python train.py --routed_scale=1.0 --balance_bias=true --attn_scale=0.0884 --init_std_up=0.0372 --init_std_down=0.0263 --lr=0.00159 --beta1=0.9 --doc_mask=true
Below are experts of layer 8 (counted from 0) of a mixture-of-experts language model. Rows are named router (the router's row for the expert), gate (a neuron's input weights, with its number), up (a neuron's input weights, with its number), down (a neuron's output weights, with its number) and show model dimensions 0-255. Each number is 128 + 32 x the weight over its row's rms, rounded and kept within 0 to 255. Numbers have three digits each.
After each expert's rows: "mostly gets" lists some tokens that are sent to it at least half of the time; "raises" lists some tokens whose logits its average output raises strongly, later layers aside. This comes from a sample of Wikipedia text that the model never trained on.

# expert 13
router:116106103151112135177148150181100132089143147126156168146086102151095074142171104119129140144101157117149086108144144170122161134142167139146160156135106159183128026093112168100054050154134193116106143147080151116114130141130133128178101128140169080151161054116108114183120102099087207060135126162108180145108110149155155093121143123129151123124123136127211061202104135124110148125117126136115114144027127154092139163131148109080141151096139086121131158083114158106136091125145112101137085142159104086105104150119130072147134065209114165178153126173091122140157126159082133166186146110108081133164115141174080134128092139079159103172077139062163155138140130105135160169176163128068127094136157143186144187121149126127169109117123144085128098147127175074171142100132140
gate2:174085093124172132135132107124087157160166086138180124174163110140120124162118147123125076091123119111174127133130114068064162145110114117155119105168188172158138098097119122124234140085104079121125134097161170140153133095139106137182159180148142068124106137117172144095065148152153163171132144069109125067127167076122154023048192139090129154120166158129199129176122136154069143143114134060110148079116140110174063118157102141131174083171058094157168163110130094096134141132128145129097117127149105116120053149091150093147092112107130130149147087065141127108134125123096107109150107116138110159137147126174076113099070123116177123140106097120146189071106096203112098079120131098127142056137153155088123129123129108132122148193128168115138105136099100167104138136142149
up2:154106136095111114090099105102134093175111100118118129105150059119123143108073173131153112068139154129130085152130093153101075179138114140144071093145128138141108147173107141101043170148090130152117055088120154145106153107133116050099133175152102102112039166142142128183098126128137133096090201081133090109142056141136077108121087186129108175093108144098110148148068117109179100144147137114099163100165078103142151109143155153158118179120150150100091089211111121094055174147117122128093136132107094136178148109105203065085150179104064089082135132135078179131126118125118103172133149120124150130163096120035153161132133085137100129077158119154119078091083093126106111129130105138101097158142134112142095140111108164116146107068124110130175147070107109156147154084072103
down2:142209103108103129122168183141126057139086144109143127069122185111164152137137107118227209175119139174116206147113140142108179136158178126094199172102091134137086121119164113150152106150094146111101117139164144121152074106083107136091125137113126166099117111101106132024126135117058073077150153095152162150105093117144119128143152143093113125143201107174162092114098132095195139093152103143096105179105147119133077147139079127101151153161142143124178143085149138128170085154115147100124110082135121120102058142145122153133096126153105151163144154138126161142105149143151156144105138125114161168130059161102095146117136134041109104148123124123114087111147105118151079132168138231125116138110172081161174093156102168133160147133092087080186113144124086116150105055135156
mostly gets: " music", " sh", " years", " how", " period", " s"
raises: " I", " and", "ies", " &"

# expert 37
router:133108152111134180129094152083083095102074167196156157133096134119133116102191154092126172138111135121112060107146124115099141096169152120129119125109143125213116098115109100145164166102139174132099175169083102075046132138091134115158083095124181120148141149079129157202139102123083166135118142140160096149080119150137134178154129138163109097218118134133146069199111099104151100068148115090130127187099111125114143195115125135092183130123158078086109192157120148076132093131136104101157173113132109152056125205095141059130177149196148137152143117167097122127159163139103100108111136143118131094121070134198119147101156193072134100187168116069141155132144147104115112164126153166130132075125116112139169157105098125103066094102116146119086095156117131127130169171120179
gate4:180150146101162043100109135085121097098060059177124100140166140131105128113094113146131148104075119162138116114114155120101155090116076091150129094125199110087135122144121144180175117148107102149083104141170115156127123130139162176108103157121094139155100118126098112194114096127158179113100132137105123159126088145157141104107171169105092071100155144143061138183151160130119136152150181150133132169126138140130142142207085126141123123114130108128136151184160155191086110198103094146076108124040129194115101148163107106119127133139129094127070092085104143149136131130105185160082132141146123145142104143161154150072177130182146142177160122086135173084123156071165117095141173082124178051085141140114117133039191120182144143060189095099143119112188154139172131155149134
up4:144152146091156134082137112108136158150175160154137098152183151061138122170144116151109140152139142148109109098094065139182093156135127103185119124142156125142104151161114150129114151168100077098141137128147069153139138154117101147169151140087155120188117105159153128086111201065168143179116152147171093166147168125174079144128147152117147108062115086188056148114080153139161180085159102187098057185196097164160089118163127124109126151145173129144177100125128144153155142153126124150107163179091100133105079091115050100153056142093141169118166137091149155109129101117158109159066118181116147151117138129189162082162104103119142109118094081105145093081137148148124124033116105132135108134046147198133129100123095070125088113126161155151095183139167142180129126153133091
down4:125118070176116115201153162170168113109091158079089161123121132126165129112062225156091129138184185144195092114136157090095139124120097175182134150116089144187094082093106140124091135067116143066131086145132143147107090124112188112111092094154108118122155115095150152080170138085056134144115111122194120148122153134081097106116054109149168171129138134142129107139086057116168078083136078137119081139116167117127098085097130107122146136123049183131053100142091157099109151110127091111121116120103148075090103104143174118195135077092172160116101118135132099079131093140175138097083156156142112156093171098104109111111108156124195122090118138139095088148118130073121134106095070171077119191163130111071161152141152117150111121140101110140152164162130140114103111097125164
mostly gets: " Jr", ";\n", ")\n", ");\n", "oph", " Reg"
raises: "iv", "ous", " ("

# expert 5
router:093103157104091143114107156106089090096093140130120123127083114118179122135204089123124168148122157110097102098106125157080121095140155140102166191083103124129065104116127104129095106124137150137073152150102101136129105086144139099157112098095160119142160121093071147102163120114119105148129105175121172149070104140087110112136102154120074130203132127197171101184111046155076116083203096118138105147118130112140091151131142108072144174111070094154094152092144138162145135141157077103094104137132092148087163157133115129104172172153168141074129143152058140090180076144138089153123127150145139108161167069112154099144127110093168137161107130079196205115159133080075132135162156156141180155138162185179124101069141186068099055155155141057164165127157140162150132112178136
gate4:129147126117150152114124141152085130170086110183179131106153172175112109085109136150144142152137154079102126145113146178116125093118149076151126111145180108128109158132169134161148132146108098138071144102112186153154095094133147179077143119114087092153139133120046109163181142177093146099156124190108137114131082107130114068187140162052059123131137155127142105152157192156173132076138148142162111092127146180114110144147083139176106139055158070176133150160203123142147128193176132135177085118165106186074072150132181175083093136118174106112083099125106140100162121128104174169135161126125118140126128162121165177152115163083144182130095102102105158067118124083144152134182116099161147092131114136147084138085126150079123147107234152141118055086066135126144108119144137
up4:067116142138151126120124067109105134157157125143098135111222162102184167096132112124120135145121140114081148109110077139164074130147181130134154140086159124136090206105136154137123097181105109135076204117123131109162052173121134139142140187055174061188127124162117152098127161119135171196139119189131137126126132119110089089106091147113081114095077116210128129148103184107133180123114116198100098136109179210107157100134162125069095118119116133063134139135173139128155167145139065145108092163114120127122119124148148139153104137160142136089157119103196131106173118132137157146120143111081083085097102124141146141181148122158145136126066084135139119077146123078147046099185081127124137135086083131159113069133118090154112124094164139191093145078134159138171105164109090
down4:202139091089056153090145132109148171123161031167107127127123093125134111142060131147091069054111119158148075138163142116125127117130151151178112137179063158136141113086150098168133136128134095106104139126067151122141179104159150141096146114145146121126118109158106117106107178133077140126141117115106065110145147081086123112143121181178129164175134136099117125128196121136102126120119094093143154119030083102122163160140143115147166130166128145135104138192157193072066182029123155132137142095151137139120132129174163113150111038167141112122124122152132156074148145097138165125102103096143070147161184094105140115098110094139155103104121106149081092155105079131139121103097135118105100062161149084092126164124071136153012091138187126160159130147122126112166123121123159
mostly gets: " more", " other", " some", " many", " most", " several"
raises: ".", " (", " |", "le", "n"

# expert 35
router:195141186122119146127090136164118100120071122113088127172117124153107095133083121109116146131111125158102060126140127157182075106126168098121118191118138110134155096146066092123078110140115173120091160118117140126156133121102130113105177067173126149102156064095095101127119118091121167113092190144171156120081118165103112111169139131153116123167149092097166081121101137144147096092105127074137110159101114140073114148105192093064188133116093146191104151089105129132145107094126083095140115090140175213041134120126221077125140074136121210170167197193129144139128111134145136133174057118094094097152115130157153085137128134124202143163128158099162180151144077082097147176136127137129156162132160078186097149158093146152131064091166116120109128100146114111156136133134169
gate1:156155130187156119179095156140153156127144098110163105188083133162115215164189162132110113240133117103110120150115156116153095152108143173068151167126113098144118115135209130140159096139125133147137195103099100191131106070059044127130105099087135154100124128122101177108129151142120120112142136137077114144113118160155137156166127047167141173119132096110086138110172103148073177088122166134135141167121195136084100137115171130123088109176084145155122090125138139117128099116145134132121148127093126119144175115090144136104090140119146147166130147110097147127120094153125192133117143149178165177117108078186131132142208136131082144157146170174090113212184128134151149155132064130105131114190172179126115089063120170160101065138082133107156113097148140122090106059121131
up1:063142120144085164054136116022143119114099153170110129100143145114197089144162082115182122094148144140076090151103088135100151128137113121144100138084115032160157113159115119103102135139100143101139098212100124119122149155089125125129127118172086134098154110168158124113088125103171132108054124144166153168130116094065106090086185204142074088116121146120165078139117174095160157144146114166120117109173158106131148154160100100149164123148176110069096118193158118161094120146168201172100123144140110103151072154187203164157137188156086155128121104152127156116145131086113144162154121133078112118122168100110144152166116100170151096175139137121150078095076132053108109108096154166178104108114106124153138131165151138135093083146110104148118116201092153171116152092131098
down1:111163160163147147118114128141122129110111116120169117121087091154088112125097106061148098181114109166097122152115132106115093097079121110141136149080157173175165133118147113074115111158068143068110159116067127073081187143145120124130144148132141130149175072121139164109129141120156136113152082161161124094096169148145157131115095165104144079142031120074189148166079142143115147190131137093105208171113077093154151092164150193134098144114131159123144134101123121086118113249157165124114151132160160099066131140191083127144110159165154116145175150108146090121107159152133179161120128136132143118107095053121099119163153130112121146190171102105090107096147157087078113155141150105078059153118094109131123139086165081082152104134127068126137119147203109108179155160120044
mostly gets: " its", " M", " De", " Sch", " de", " Car"
raises: "x", "-", "0", ",", "el", "g"

# expert 34
router:132127082141077141124094188132084081150149195151101166124134144136127119170135156096117193114127155159167098105120080176098132051149186166115173200151140148179113113125117045118115062152128120124126138138100135103089107116154123151125114151142157088087131064101126095084145085128109126107084152117145146140037101163125126144138105133150133112136142120148132062154139030136125119100171142121051128119033104160159136156108136163063126178106127131115179106109046132137151099129112138096160084125099152160092153170133136073094130133180107120119138153141053175132138099179155133129123090151119111092142056125171120137168081122108103130180128153079172223156172139162083101113144119130126143106141126136160117173114143169116131075103155149145157106099121155083151180098141152
gate2:137136131135138171108146138159118136164144111133099183127126139128089121106147128139128079131057099074146133104104100102114148129107094097129174188123189168095169108162156062108151116164139110117153147139181159158143116117117124147179115140134141098119027192113114161087111180081154103133133119147087152173125223121104137078084118169133183108130119140155122110099194149138111140111076096129105121096121197155172065107108116145138116093139142118154147147123108137064101159159118205123164161102117128139076179147094141152132145119089131137075088130063170116146094103139101152145152126190194170203118131179188158110120062131112165101139133093138153217134128171147157151110147098098080185123163087128074106165175154096196135160148109158117163140125110145138148111064168152
up2:149080106110078146110086095079193115121172073116159123113166058133115090144096157151160119102128139123109095115140151113118170099160126143093123113152138153143065082124097168170083123149063169094079128139130143160123133096147140064129144160188079142105116146138153104120079125080139094082083093071114127043067143192102158101100090130088076093102146160080140132152100104141118115095094146150133152043182113126108146088156108092104085133110120149131127119160124090148114150146081141200094151117122116104158169172127134124104133140099130073085143101135170119068088066083150129109125085060117159132132108167125179178135107090164119111077188124077192154096119140115158145143101061126100093134147153112197103144100105166104096162111185086118115094067118118168095121114142163
down2:134139142150203119125109136162177078140164166140150136137074098119109135113194085184113082164198180101122170142120142128134168121148138125132108113218112115184100131119172162110136101127172076108156130184132117126141128081110106171113119147158154142145167102114110124081124101145110140100099124158105138149086045128121107165188126155150120140098207079096181074207124131149146154072176075108134115154130120137141098104092123139133147168148098120144154141181095156136103102124094121095119149109100114078128087086115168153135158157123134193181122125074081192110102090110068178126127098151091136104113165115111166086146141112100127135144125121180088027148200089141124149142186174149117130142087135171172152110166085187210139115122069103175117104137132108128139129165119150
mostly gets: " '", " people", " aircraft", " community", " business", " players"
raises: "s", "sp", "ric"

# expert 17
router:119122103095047135140074184121097092117121168153156131130128173085156123172113128080153194121167145116157131140149086111055162117212159141117166164179149103199084115130128101141137070105136134064081176145071135097105137133148062146154173122070150047174140101091116130108092101165144089142139153142147106143112121124129118117099085130132094115160199126164133090137064059148106152101156101118147139160118129090125110159077150143081154170119090132095114117040129132115141075096126129156130148112138151123129151145082140092133167079121147153101120194159107093119167155119145114170132085124115106146148101068130093145126128117118108142117079137112137138149096118120067118184145148145098151083122084089154159159114119202135133043155105132086137105135123146113137188146214209
gate3:165180065149088116104173113169155125119182102138139129089143114136116124141118114169142156123090153148189151096164160099137148144128070090115128156185128112104132164115193057138174076091091112136155116117125162140132141110169194127104147084156089101111157125138087121100137115112122135156129194051116163128136125140197127150119072137094115121175118129109106142178147114169058224134122159091157209136156102098146122067137121112156147146151083171179145116174116098113160166146101114134138112151171115132126170150126124165148133126089166144145115162130140131080154110162136135125160156133053129166074167121128093158042139178201131127165150152137150097155082083133110128131195136131151123132103162110126089143103132130183187115155195111010108161179158118149125128095107111
up3:127167096157150089104138130103152160139099158090138135134177131077152128116145135094138153193192112077067093162126122165105167075082150130130102145113070072138123101142052155177135155088173123115177170177114119128088114132124122131152087086098165095148131150127110141116164151140162099145148129158159116159178135124146119066129156165134121094095133155168095156085065149102155160078146146178117122162168106148158146118156086097144129102091104148044126186148112140180117153109145128137114142095150099151167086116121138183096144141131069132117101069123146142121109133124163108150101143145156118092084103107097200136110106156065147070062128134134154132135133179120138131167146047128075165123180171142083102172160179117142121058083126053208108189146130175142148123092055109
down3:153121150096141109139138076141117061078160102098116145108128147140082071099113060128136174076053133122091149076182070111151122051160115120119099123134139077172181128068079094036102131123106075142111181116105111142152108103097125095178109116117118062132104171131111100085128114105105044096129100148136125158079156114120109116111088071155128081153105136161094069093118093131059085108157088133140107105129141159101128126116177099103150135126125146174137145165122113145119174108129117169107163149150175131151131122141107121125095090123102120159107081063133128125121117106078175097125087130093096113138148135127097103187151096131131175151137137182131216179115133175120139109127225081118132122107142156104106160144079075149075205191115139070165120162134103139112139127103145
mostly gets: " large", " few", " small", " million", " light", "aul"
raises: "\"", " ", "st"

# expert 0
router:123157113093116188208157139078059099121112179129097174186177139106162195131159147099127120183176192125127103114151112179092065124163196161125156187108140134168104152144084158086103133100200161124114180116158155147132112159159120116146126151132136071116129128063147109131161087169153105151121159103160145089075135169106085145181119097171131134129164141148140145134148149111174148103103120130162105118097112139117134130104175137068097165156153108058100117058149123131185094071158118101118125167183165122138103170141150115126128164149167159138138159198090086120134135103092078139146121116096126128162124128165098127185173144077128160112153127080177140161116059107084156126150154150126122118174130113224132128162065145112066109123144139149136105211096142101168132113128123
gate3:155178157169160140108158190155169126106125096158142082068096054167127128116163118164149117111090154143155182068154134089118117189122215124126155134152110134133128146087127110109192091155144061100099157120176118135150125133097092117101108131140177146167158095199135082098170111146153116159156170105177173109160104155156099141119163072097137117147083094129115105132162176156068177099188131112157128122125142174167138079126141163159134131126102165113159131137135090097119100138139099091142104145124178095107091116137184159132060147148180137207128171135052148074127099122111156155162164116151159155156118103080094182143168163140119207186130201138113154133146121139106093096130118092163115108061199107131152124121048134170088131153079132109133129151143129133093161094108113
up3:171125087089114124151141147103098131164137086061092114190141144106155091122115130088125114126179104158145158149192089187107195123124171188093117097085095071153142108148107131135123179093100144166193155104103150089102125128060138188154080063094173116108123150069095143136094138177125144155086118135160073140138118159209096096139127149153168152141101138107138175077127112140170139143095138174147124169114174099175156128124127167154102098127152156141127180165146135190100080118160084123186147093156098119155143095163085141100137072153067162079120112122102087204121199091151140141056155147113137101061167119102143130091115136132148052152095093110101127158104133113144135162133092150093124120171129097129162106156132101122121125103120100164127103091111082141145070051143154
down3:154101136125187130087135116072123113088185161119097109136103171112096112131166125056123115152074136117091139178100145067116095145125168113070084107117111150134124181125161109091085089164138081210163114173082164164177128134115124148124099138072089044147132132103141178101132100121183096078150145185158060121088167092078146138096114138082170110112075103133142140147102142147065148126131134109142127047104159116145111062076151144159159105125111151159142187195200109148103169161119079169112114149205158138128143170087131103112122123116149125143112111134121108049137091113079150075197054108129096123139127129137154150161119135133082190140107154120138133117147139119119167137118146094146073137104151142151087123077114089116092140108152131088092149157119107187106105090083147
mostly gets: " −", " had", " took", " served", " received", " take"
raises: "l", "in", "ite", "ic", "er"

# expert 9
router:088144112132111160141125166145112066109182216108145170183125130107160125144133168108087199141082128122111078131147131164144133058159169136152145176120122090176138092067151165127087094113158193085153146114078157143090142128147133108135129094075129090102135085113140166076123095105096093139089134157121163150101092125123156157106127204124114139109136117145156086150056041115124097099146111099117142184078073081137135138098111125107138142117117092124121138094181128159204168079132105094125133168142092103123165119104116125133185077129138192086109158156084142101132128137138115152154142086115098164085133118112161135095132077131142112156127131048158176185157127072140198158209184168118129147155159056148165163069170171086141101101168114113148107122130154155148115107119148
gate1:127111091193219141128104104124132098116116080131172127134089095157169172108134147057120184191103124105192160127069153153158140166191099176136127160188141104159098139081114177103128127136120083114135120089088165157177086113122124108126131124063133083094114084062113151105061126108104157113070150103095145119158135157128109110074107096089165144141132118133101113154150128130033136099110167159131115172142069137139100094139112107143097083150068178102120122129128135155115109082114131110117094151105129218154146094094176108122155088125129117154131147145125113084165118165086163096113133104153150159122139109090055165150167160144079152102108159159096117174155103164173109150186116153172150111135155093140207102065083103182131104124099138137201137113199121090142113110140123
up1:146128157136083127108156096115123120145112132149116108160122129109179138145118102127160099088125075154053143128135127099070163119102136082112095109057101100123158111140171101155139165135134147141105158165155122105107163142096090159170145115160070173089078167187115163135142142077174103189102097096142147164114155064109139155167139191161107118141131111095140091077126133126149162145148126168161153156138173114105117151175155124151134114136130123117130120146171161177086183161194161127123142109129125031031136153139115168155164172105183124108166144139059128193144125112143114145195162162129126168150201068170179123189123121179114131136170197139171112119099190128088145133046155150128093081131125171133136162186152130125101067131153100165059160133113167157126131112105117
down1:132109100156086128112117112116092175104126137148134162079126128133139087142091126076168152130105181118069144161109123103106127119177130172186187122128172136165152145143159159078103108138103150084146120141144135189154125159088144136063196108108141111138134118079156112162109082146172170122140137153161139134142104076094191138066130147152143108145154131091173222169134139137102137116097096090082138109141129100165119108168174121113117159146100138135085130172127122177176124154153106103169133118172195145117120160125085144148138130096153185109146147103119152099120089154154145204123162089173158146158118111049106143144120179126120183154137130096191144089112093118052127150169166095146107160037128112151156092105134051113140121164195031107183123161089145111113100176194109
mostly gets: " un", "°", " Votes", " p", "ili", " Ol"
raises: "(", " (", "'s", "r", "D", "E"

# expert 44
router:156138132124110133133078135113114042092098150163149187150100151185115072129118123127121197169179159120126127123170136139103129091187163093080137130120102126135089122135111126114101123145137178118122123167089113075134120147161121159136165083158121139109128099097030113192175085164121139122103212145136171213087105178095128150167107135148097134163194157111134133160117086118093110126141128145140120201106119109090133176087157112100153112097064150117020160059075139137163082108169122116105133158171170121065134196092218143128191139155124131081137141180071157142176134126080147158111142128132105112153144102127138100163111135106103132133127120105153127132167119062160168170131106182146096135152126128136147175103139158163057095118095121096128080124149145130139155142141131
gate4:116093134139131089120127156114109145181059120180104103117114172131094167099038160137104143112100072125148160166128158139096136087141096119098102108216142140103167119165163105168153135125104048165167079129119117157161135116131145135074128157146105085136161075138053131141155174164059150112127089164127097130122103146142130109186132160089121123105101148166142162114181143128111122107154167146157117143136142132079156132126078146132107117132156129167120124089199161141122160134092175212112097099145213132055108166182120147101161180155111111149090135119109147128168147161077105110103151159142093140094127102134167115071046150107121153102142114105187136097100106109153158136159149131130136103156043136110090161041135115106168119108163129120115081109183131150151114157235122
up4:046075164108165108120111147145082108158166128100092116131131154106143126160131106175130167160135110160099088115055081126135148099072139121148130105154190179114144140166162118155115124152130140108123164152132115151170136157150085097143152191076176108153118117134137147178125141080123178144131118139140143129159133107158105148109128126093037105141104084155111107139135129153127144067157148161094073121162151130125136098133136158089124153166224151097114171098143130136174104162132111142127113199074137105145106104136090126147074173146200145139150132097169144057146117066162153135104132157122067114115120144147131084208068140155154064136075096046169136088130096100099116156123104135081180160076110107128139099189094076141127142100111117189101152096101172131117103175138026
down4:153111131149104153132153130126116118114112118167183062147158169104131125128047191147065095109143163135166074187126152131121189190118108134145148140121078156125173119133137111132169105103126160122148129079120124148133186137088117182080124113132104126143147071165141105118130116123132165112132110108163130144124124078051173079149088162125146176077105141109174133139163119099171116121067107087172109128112163130140119085197128123126156148156038154123150113164091159064066114047123199111148098121137150120101101141139154125200126112126159116129124094121084127114118128165203145099103115167141110124102082134136138199080082142157186167103137188134087162098144108133158125175054119140094152128163108113024188186098114174134087113137139105145158138138090128120112152085115160
mostly gets: " August", " May", " April", " October", " March", " Mar"
raises: "–", "a", "'"

# expert 18
router:137148141146165143126133156094147077105188143159180140143091121125120120195143148113105170157086132141071107104108152166138094085131154126152156172110140135208084143118136107102070094128133170123071122203109127166085112096074128134114103161106149178069111090096136079139133091144128113160086129115080134123131133177110131116086127131134103086115208113162169111164113105122166136110182089159147112170125122153101111232107154111108130163117077106115083180089127125163138083077127100118089110080134081125130116157152139087109132120153128160080124152082051117177157121178086093115139090121129075063150121117185102066115140130111132104170154132106201191174153117131106133185112151203124092143149112162208145083136105177181126082112141158168117137135187154115165149111134114
gate3:102183130161168123149136142166191109110181091149181146086115098155104118078088127181166157159050119128112128144110168088106163155131075077155104156106093149094126119127175087120147074139157129116151101132126164146185194112212119071112137086138102162121105130143046113104091152111069132146162140103149093135174142196137116135080139120093154107165141091134049147159124178144089155054092146153159170101158098126152112097162114155142140111120156162148092082135142077137126136113113099137099116184168130163135109140145104101140113112143116158142100154124109111109128059105112132129186128183140163133184194128139129120149140103177155099176137181123108233152111081180102162142150105088146151111123104142152113112125114158177133145147132093066189123208181130144148112106108174
up3:178130087109121096100163126117133113128164113140122214140142140094158128095154189101143084113116105142139153105121124144099138103126158157075106189070117071147102119074107171137131144044171120150108141130124064175119089089102137155149087103128187098165114141114144152101119164147154129107148148173180105146163126141163079072104114127112130121112136102156179194122130096103107131129141133142140158179149161109130152112176126137136105100143115095115109209161088156153121111120128142199111148070144103128106145121167107191047123132140084106092147095157084150195136124124133122196109066181114152117029173166072191111055142120065191100068109123180131103137128151097137139168125128170111154130174159133050112123120095142081126126123096098164104084097141157149153152144120180
down3:158095178124143148075124137126154087134061151098148167137149210094122062123124105123113132169039083115141166083163140114161118093100142114134096172097132158154176191111096141133097122104131137161149141078124138089107145140121081198078089125146120064134163125110155146179205128118195099192115096121133099086149140077118116139122151126137110164143109175151150139166126084095124106164100163091136130079109105150088061086093169099140183122120078080163145151160153146101147149111097153120093088135112096131224153143131076092150133075113098157168088112174164115107105107131057153116190119106106112106129127145167162117100142141142074099144096122163114129112101211139162128116123150108073118073079128082121088129110145100095132125111162120098101187113087126176088138109076171
mostly gets: " top", " post", " most", " guitar", " North", " all"
raises: "ides", "ided", "ide"

# expert 38
router:138163116159066109166152156121093035087016111156167179141134068140194147173169126124122171157129126065158141107137131133083101170149202168139145108129136157102076137164108080112063116129116132139122140154110124090126138124134064119162137091118142123130144106120092131173136075144092125154117133159118149138060130173136126123118091128142118135148149101153185111213139101144112152122139110087120101171113116127137160151106172091110132130105162095085109082097138129137143133084100105109185086119142137163153139169154130110170153127148143153116118132151096106126130164146081109131131115106154095118096130093190160118154148133069148155218100139075140120127101105059071145089138167184101139168145121140215220152087087203184102065126136182133143141138119143101133085120178140
gate2:107105147144120190131156130122117070093096100119090190166178108136059186095102140103143083143122131108154131081122111128044141128117135104171156148124116141105120103131166120071148089145129134134151079106176149160135132112093173210099199091109116147159070172100134150099130113107168143100128114159109141113121198120131105123093123077144107152161166147098117126087123155139133152186097082109168076126090139152115133122096066122138133131173086148086105180162092101113151140135108163154073166113135102114149132132154183182099157085087124151080131127122188167083100114132087162143196120154149168187188133166191149191156106114111106194125144155173085130077125137133100140070135075116138074139161119125087148200160136083132120156161113205108156174169093154170112104125173115
up2:171175181132098159113167057131133083136140094127172193129201101182097161132129174158132128117109130102148108059164099065117104125161161114135138104192116174065068086175145158154105153143124139140131073123118121117123176090139132121167177126135105117139092138163094109175163092111187149089108144165108103058127153163124111126140103052116116124107126175072131230123138114083128154093097122085114116085134069100079149090102131147128143180193079186109123093195143056107158144117097155140123121145127090123174111150153114172129136119100121098192084128122102117138112159101176129107114164103112177119118134128147132181138143125114110185076211114114088099094088107065117195138166108103174131150169114126147135120093142115106134178101171154115122109142174165136127111135148122
down2:098111096122108148129105141118134137141138198133145105102078232103141212107175062134127150159106145121143123157138153218168079084141145125113136149202102094139153137126079134114115151162080135122129178186130134109167143071133060117172158076098132145152106126086168100102132095113118145119173107141208085129135082138124100102125115140128115108097159102088154097209134134103127088168137170154163142150171111099143121147169104100174148141145070122136099139076173179133122112080105129127119094099097165126147135114139187136106117124128118134183123198092095127149076140097078160115157094149106107149134101165174096168143114111124099174164139168126111118151177130083115161138099145111122151155148122139105188015114163207119120131188108124133125074124188169099082173106131140
mostly gets: " %", "Personal", "av", " ±%", " Phylum", "aff"
raises: "z", "ons", "zi"

# expert 1
router:166132091172090136165145202141151122103125161142173172192110064125132065160182113130110125106132162128172094157121113172116181102161179148097163164171121135161097089129083122138054086121118175139116124140139084086153115087115143128099124137141112067129152130073142060081158097118100153122084122110144123131145143156146133114120125133134088156197145113143202045156130114176117121093148109128097133156119096166143155139125171145062222210071096117130121129147153168140139106106140074111191138117112130152125181097128115121147153109168072119086090210145080094142129136127168106120200122089133136140148166131177077110158134111120104112203109158144145152148102139109118136153083152139123095198174115128173110179166129175124130113155133104146074123179141165073138173143119162
gate5:143110126111152157104150113121098116090142127146167156076120117169142121178124104147162110182169144127142140118098157124120173086101110153115094121108100120063136075193082096137097160153185098125162082104136064201069107113129176095083161175168124173091159096097196083213151052100194068136148162145168096090128149111068135096136141147139132136152088093102164163090120094123158089062133140105104098121162110131124154154132159149144109143108109100162112164107144100162106118088054112154104137172115131092171115180141125138147135122149118072127124154124101072097137081148134078132177131113184135167119124148125142141171146060110124112100205137110129146200144109030160100098086141139139128158153090177113186094156087091133082140093073142162119147141128169125138115113094132
up5:119161080155117129110073137179163139122080161141059090155162130070103072137079110129127149107110164129099144158125136115104115086156124115152071144128167070140111179110133201134130088139054096129111097163148161126119163154130086128182091140105147075158082157120095178091127153140104140098139109091150099184087138150155164136241128141122176159084148128085095110138076185141141144174146150142166184145069116133071146159114140115100130170121180096129118047149067163096130139155188131059115128069108113128101153106105175159132128129115112151132135067132170178114102211111148198154066146113103138096169114105110087119124129170115111116143121105173100136115082163141096110115172117168132128060104113096122095160102130131061135101165166100091142102140101142121114156125158088
down5:114171172153150086127120118091131154080117167150132207137139139083103080128154082116109143110139173166123103122138155135108092191152146183137130107053117131101124138102102156127126127132123111161124088157139154165102108108100193098049123108163121166152081143069115146152127137161128062108136102121086091122151127122133145107116229170092101106122070114114128119131143095096118099139150108150134149158110116196129109114145134151142212126092109184141143086092129171194146153060071157138106167092102205099149178134157121132124092178094140092142147089082155069134125123094210089071135091136084153117098093160171096101087143097146105091176126117098087156139117092131107105145180155205189169157153105101135139098143080065089127152107067141161098127101120117096127157175139115
mostly gets: " all", " T", " U", " All", " former", " As"
raises: "ing", "ise", ":", "age"